config.toml
d_model = 320
n_experts = 64
d_shared_expert = 0
head_dim = 64
qk_norm = true
parallel_block = false
optimizer = "soap_variant"
lr_head = 0.00766
warmup_steps = 122
final_lr_fraction = 0.0
seq_len = 512
steps = 4772
dataset = "wikipedia_en"
Below are experts of layer 7 (counted from 0) of a mixture-of-experts language model. Rows are named router (the router's row for the expert), up (a neuron's input weights, with its number) and show model dimensions 80-159. Each number is 128 + 24 x the weight over its row's rms, rounded and kept within 0 to 255. Numbers have three digits each.
After each expert's rows: a language model's description of what the expert responds to; "gets" lists some tokens that make up at least twice as much of what it gets as of all text. This comes from a sample of Wikipedia text that the model never trained on. Tokens count by the router's weight.

# expert 7
router:115099141118100119171098123114129140135081113186133135105107123143142146115132190083130125083154123083176082094191169150185135101140080101114063116108138181121115127101122118146109142115107147170140116133148117084098142153077111113141138157
up0:081106118144131112152151101094116186114111114145153175139149165120136147137135161075126096147125129171149084128152156153134118140134080131131105133128142150116129098153121098102110135112138178081104109091143108133116173137106072136164145125
up1:147164182162119153134130117167124094159139127126138110136113132104169102149136120141140082140110142137139111132081142148122150144123130062105112179094097153145111113106141127121169126161118168139131091096146110078134141111116109118139137115
up2:133136133167117127158121137148103124126101114109142143141124098118123142128145120124139161123159138164127105141132118158146135130171123138091101111110149106166095114090116098110126121132138103118110116101130136114139140115120132080157094142
up3:121140098083138120132147125088143134099123076112143119134114178117153140171164135173102117134097138127141152117148163122130109124082138144134134112154154080091153172150137078166148135122120141129167089161119132079122108118107140115100131071
What it handles: Table headers and years. Column headers and line breaks in results tables, and year digits in honours lists or fight records, such as Votes, Apps, Score, Method.
gets: "\n", "2", "1", "3", " —", " Votes"

# expert 43
router:156129123086095074152132125097106148117098123127177147118121104108118143158137127146176159145146129126133140099152132140177140141186086111096082161127176143120096114131129111148112166125129173159147103118144148079085140120108109093133118124
up0:185117107113116108126091113096155108167132131118131117152119151123105185152128126128127138071127130099103127111154178124117145131118127065097110110106155157110157122171177123150133113142122138130125158155146137089159140140129088117118137098
up1:179116143142130134130094095146143145101113160121162173128146125151126139111133150103143133123144188131096115157123167092134102122144122129148128141148159154136194085131128139062089137112133084135155127103113078153159126123149088092109161154
up2:109140125137126154143117091109149168160121126129152099156107119131117135124167160146127159136175134133186091105121165145143138086157138124102093142095149162114093133183135096113156133127124132138127106120154115133121132158095150133154128125
up3:158108133166113118184082142123142117118101089120193104099101131133134112155103131131191106165137162137156093152125143107138156135114117112136117139127179116108127110096073116127114167091139140118107145116139130127130180162060118124093142141
What it handles: Spaces before numbers. Spaces before statistics in census and sports prose, such as rate was 1.5%, striking out 48, plus word-start consonant clusters like fl, dis, reg.
gets: " ", " $", " f", " b", " c", "ed"

# expert 32
router:113115134123085105155111106092121151115089118131148149123087157135124133175130140110170151108146156116120128122133161170170141116161098119111066161096157188124080125111131133130101123087132185146140128154145108083103130160104135112120113140
up0:130121111105136095138112117124093138133118109127123182085103134125162168136167121097153139139138165157159104086138147140164125120125113103099107150142164119127127125131124094093111163117181135132137099100147104101115192109100118098127100178
up1:144140109153133143125152127160120164112115154148096134118124084134159119088158104095156094120133167158115096127121126114150079127174089155129136178136118122067124113110126089125100193100129157150154099106139126116123162138136124133135128114
up2:154133134136172115123136107130070145138139134159136128108111134141152149122146103097145140111124167084129164160160129142140109115138145164139103140108112130095150129110081080123106134092110126154138109095208129128159114093103123127135089119
up3:084108162117059104088094117145138127160120113095133104143187154076148105084180125151190098139132125097113146132132104110103118119123124147118124187146170110117138118127102108119094130092134179098136139096128096092127146135079102127084144115
What it handles: Infobox and table line ends. Line breaks and spaces ending infobox fields and table rows, in election results, sports rosters and taxoboxes, such as after Home arena or Seats won.
gets: "\n", " ", ".", " (", "″", ".\""

# expert 27
router:089135124093130103121124124107092131131117092091143154146127103079114138128153183096132164143137150095123091138154151144151148109134108124113087143099130104112097106150098118099087135138143161139139117143148099129102134129121090112117136117
up0:101138140091112099122161089078120126128135104114159139146118136132128132086138164088115155112095136095140127105168139170144143122125125132112121169131138171087123088145101127102097082146141134135127140116161172105092130134101142115136118161
up1:117137108152118125139104099126078144153159130110151165133140109148114139124138090153146121165154097081123142125118117098142145141149116097111092177168160139146125126140167111127117101145136139128099105127133120108094127086116124121141183154
up2:107149121125133161106120114121136159105114176064176116132143151131136144151119142156112135147150116134152139118116149089145150130117071111111093127106148121065124114140134140093128145152067122141103128105139099126134109122117121148128121119
up3:121099131128155094131125126124067122137126187107136152130131072109144118093142168154133085136146148157116084113104126114138125095126121096110115154118135143090140092149132150104108131103147127157169085146149116136143123149117133126121125116
What it handles: Mid-word letter fragments. Short letter pieces inside rare names and words, such as El‑in‑or, sh‑o‑al, Clav‑is, bl‑og, and the n in couldn't.
gets: "in", "o", "i", "u", "n", "it"

# expert 54
router:085119130116135094151074119131123164124089138123159151082103137129120122173130150089149180149132133083194123098170167176157143141110063094097104161094143125120118116104129146134127147112159166148128115120127148108110162183126101099102118136
up0:143131161081129142109126116138126101124112109089151123169111106139172120154140118087176161158123124126102142123121148156143132131149094115104089167083099147124104150101095147095110143105178170156149117124159097111081150120128135144097135125
up1:144159120063138160196111136100096132134109116119108125148153150095154119141140171113157138147129139096131100080095145157134114108102130114153132133093151099094105123174130151047085101133106166139128139141118119120118110138118104141140148187
up2:126134152135148148150108136104131096111102142119152123118106155126144144094114166104145159157186125157136115110127120141142151131133164107083114150153128154098151171119125140120089110089112187121117044102123118110126112158138145148081163135
up3:080169080115128118155135121127120157149146131125157135107105109120125139132168166150136112169137124096139143182158097163139133156150106152100100140146142075093139151139139086169145116079112167140116073155130135105095135112128156131121157119
What it handles: Name fragments and of. of inside formal titles like Medal of Courage, plus mid-word pieces of foreign names and titles, e.g. Quer-c-us, Bey-ond, O'D-onnell.
gets: " of", "c", "8", "4", "ill", " to"

# expert 61
router:105149132114127098125123095111092147150117120132128162094107132147147121121163157109164126122143140118158109123167160160175150115141096125082119158132161148113089102101079120133091129086172151110149122135172118117125153166128113089122138130
up0:137075135096080126118115130102115148096123098170164148139104102128141201179129179090116178137157156126126112123134158114136129149140104084141097151130145099095118131097143099133100129122126149127135111142170124101130142153107140138087106132
up1:107123129144101141099112126122121112125111129142137123093095111140130124135147106127129096103161158128105116112139110157133138172152124135130113161153122175097121114143151122119099153113132151127093073130173129099085139098129143098105088152
up2:123114140121152113160126098143127096113114175138139143124100083140161145174162119106149121182147117140127094097128139169152133156126130131162108139130136108094147136109152087106122118128144171162130113134173082099105128110085144115154149145
up3:120125141114130128162128103101115156109125128165162144128126138120157146132146136118161155156136133158140110083152152139147165139134111092098077146107125130113073121117124088091111158121132189156138085158132110095097146141091153154132104140
What it handles: Conjunctions and punctuation. Joining words and separators between phrases, titles or list items, such as and, &, but, because, featuring, commas and semicolons in genre lists.
gets: " and", ",", " of", " by", " with", " as"

# expert 41
router:119113132107118100149113109108078148137105122118116138112097113114139148155160148089189122148144129108161117114178177143169159098169108111103127180126177157094094089121114119120113155092158150140120120137133086101116134156092116109113113140
up0:111131154133156124136084144080106123164130154188098152116152104145125140144138141145092117100166124127136139144127176118108153166157162124144137137147138132148096136155127134099084129115135139166133105133154137110116128159082128113134134122
up1:158092086144128148141147181107117131153153150117128106163129159157134137124107150085108109129116126126083107118163128114104091143139168143088130161165152115117106164099151153080140159147142133105098129085145125112102144142120144102117154160
up2:140142101171149141150136109125147170127101139146116095092157155097115153154090129112124129113147150116160102131098122129153131098143114125175116143109127172098148127115113166169110177146123137092134110116133139131128121184137093176126132124
up3:155149162100109116141154115136133149150120115173100131112108118118182123136139128136144159133152122136128085113152161111131156138135100136161129107140125113147127129154138126112171173107070148133119087139145140120119120106065101124145129100
What it handles: Conjunctions and prepositions. Commas, conjunctions and prepositions joining clauses in running prose: and, to, of, during, until, while, including, by.
gets: ",", " and", " to", " in", " of", " on"

# expert 45
router:075110168068148118127120113077107135111078144102138177124139091155133161123147131125130154144144127112153102106160134160157153118124083148097081150119146175088129125116130115121125136091149141163130108121125108108098143160131109124145141174
up0:105107141150083106107135116147074114107125120110131137091146168109125118144097134133141125103134116149098133125111151152138100106140162119097117147116122156147133134089126120139094146116105144078152139136147119140066152128153145101099096111
up1:142108081157145103149120128122131176132127099151134145126098147142116142154124134111139153132165128110130102138158132134153116101158119126105094176122138111119115117083102085105087097099154164095124129095174118078107174175086105112138129120
up2:119152148127128095125127138095142134142143092105101151123123141105108114127159134065159102155143134149131131125096133156129151101138076109128109127147166101135113116169104115127153103128137117139178131082139104124172140130136127096126147136
up3:152146137096130142130135094089115098062080109130128185087129154180117146175125090124130150099112130117160130137168119132149084149112115124098136156132130116117131139124091127105132147111101151193129120139123161120115130134126118134139128109
What it handles: Apostrophes and verbs. Apostrophes in possessives and contractions like saint's, can't, I'm, and verb stems after to, would or will.
gets: "'", " to", "′", "’", "(", " d"

# expert 22
router:114132152097116090157106134106104121135115120130141156136102087136140126118166153126150142106154140120156111094146158134177127089164103102097127143114169148113062105122129102136079145099156136168166102161151109105116147156086121110110125160
up0:145085157141127124164139116126131122146122074147116091123120119117138137135132105114137155132126150098154172079124153169116126152165129097138131120125093153177199140096107141087118080177110102143095069125122135116133132148114143142117096161
up1:137127114103199133112120134090146133153084131144082145145110103106091148083161156100126119136175117114153096156148119114112166130130148131104144119107113168121134110172142145116112161127129090140140119168100124114146146117134132103123108139
up2:123143135146115128160147121139123151141135144119112168107094092100160140108117166133128139132093151126136137122112137121142149128157159113109122122113115114161167111126123122113139129102109110176165089150196072131123152147067143056131114113
up3:172137114137120084125115130164151155136122132148123079120129185135190119117145168118101139150119120142103063154112127110167087156109123133107116128116166133135146124116124092133113088107145133110113102170094121127130144124130086096138106132
What it handles: Function words, prose. Prepositions, articles and conjunctions in running prose, plus words before an object, such as the, of, in, despite, per(ception), under(lying).
gets: " the", " of", " in", " for", " to", " with"

# expert 53
router:114140145120142092145120133081115132129098121114145139105106171132134172148159122081165140122148151117128126103174142136159124131131089128106098151124172141098104122133128122096106133097166154113147123144143102110130163185085117088106126144
up0:142097118132127109139129099111096119159087098183121165120119085126127156102113143102153146140117117091126080117120157133137128134134129162146107162191150141140132143083105104163110124078110152116104108108138106125124128110088159098120122155
up1:150113153125125095157175166116137142114120074109119134164123128127098127106161135069095163115144149145156141119104117138137143118139165110144097119103131134157121145119100130086106098055170221144162104122117178113137153120142145140144108094
up2:128117112131075140118112085120114144129105118180147122149134133084137127169100145131129141158146135133126120135156122116130075104106093142100112136127140100115142140052103041128109145138140199109125105144162170134144162197123107133124108106
up3:159100148112146123127125109123141133086111123129121160127125124169082150171156173110118086144101139089128131119145098138140112141119144108113105125127097156113137120120104132132081163123111117123102133158145094108117120107067109156167135126
What it handles: Ends of proper titles. Closing quotes, parentheses, pipes, and final words of event or institution names: Championships, Tour, Airport, Museum, Top 100, Official Results.
gets: ")", " |", "\"", ",", ";", " as"

# expert 0
router:127140168096144122139135127102068175111092108128135141103085134137153147124145128103146145135154147124177107091151131113201148121142107115125096159133146135125116078126079130125116155124138172130166109143138100105127163122113112133118097148
up0:136146115118142130081091112146146100171126119185134136127098088173148151108153096098139102111120116057125105117160104095137169121117090120100121095104131159182107116085148098104133117127149162137115089111146097140125118117105153136156122162
up1:163096169142118104160096107127121098128096131153121176101126113158164130094154141128122110087121186119160090121127082121113178122113115141105127096093121158109102149126108124137099133124142164145057113153126124120087120127113145117122133141
up2:117100149072139136124169148094115194126131137170104155096161145159129119103096148104132092147123148109117141115164155139117167124136103121088113138162142112119129102120096144149129160083158105106130154135138102101098126145141103117109114136
up3:123124154129149129162135116146140139113153103152075118117133098122146103090150152096099169149100150134092149121156099136103141135148148124150093127131127137128130094147127093104129130114121148126160106113133106098124146147165101097105110108
What it handles: Field and table separators. Colons after field labels in infobox-style lists, table pipes, list dashes, and heading equals signs, e.g. Position:, Instruments:, ====.
gets: ":", " |", "-", "|", "The", "="

# expert 63
router:085142166116143108165104142088085181109114098151129166084097089165164174137135160119149122137140145089140107118150142146166172110138108125115074116124174121140130106072116112114124139124134147116116119149140092081127167166106132118131133127
up0:153113157125126134103181115119111149123142136111126195153094128149142157122129172084174144120137147140133185099105136120130185141146123133075113120123143127095113159137127136200137123113094142146210076113103117115134134134116139121100160139
up1:122104114088135121151101182145126164097139107127097122117121121117125091132119123092132114140155120130119113092124137063134104149180137108121110136094153141136160155094087151154127144093150110141126131130122126153133130162090124111104129137
up2:132096130110096100143126109065152153120135156150145143158103124113149133129105177124136120170147165133098145135113126143150127123115107064122111154110125104121139101096154127102075115077165144147119144143148133163102159156151153139130153148
up3:115118137133138062159141096139150153179135108106123119138107145115112125156131146155110162098140121158141112098131129154118117121130106133128122168124131141125122097168126142146126139095135114151125046123112110120142140129101071138143093167
What it handles: Heading marks, special chars. Wiki heading equals signs ==, ===, ====, the letter z inside Spanish names like Guzmán, and coordinate or non-Latin symbols.
gets: "==", "===", " =", " ", "k", "z"

# expert 3
router:101136110080116112134103126119110193126118090138147135127116152144161136137123167131173157140127136096130112105171165128169126107159118104093091127085143136105100127108117115110113121095146173138145116127153104105107126149117139109121098157
up0:134166115149140130161099148136157131140134148125158105112090140164167142125146093122098147106163140128128162129131143166120120165118111123133098139131128107118147139098127121102152083133163145102105104138137118098129127143102130170140084119
up1:160150150123110116147101168121150148122103181136109126091140105128112107089136162133097122136133150125107088145113106130130168097159072107110118152132150131115149143099155116136148120108115138119141147173130102074116136145149106067104133077
up2:129115100115112144172136179121122148128147153125133111119119086144155176143153145140183121153133126114133083132097147146156110152189128085121111139105147130090145112138139151113071141111115109134099119146113151089094166131122114108140110125
up3:110163118095119146106122128095102114169152125119140145126129128173134122108153152100115154057099112162154136140089133132168081146100137118122123149086156152136119132089101132105108123091110142140167152126135112109093125129092084150115107150
What it handles: Table digits and times. Digits, line breaks and am/pm pieces inside sports and schedule tables, such as scores, dates and kickoff times like 3:30 p.m.
gets: "\n", "0", "1", "6", "4", "3"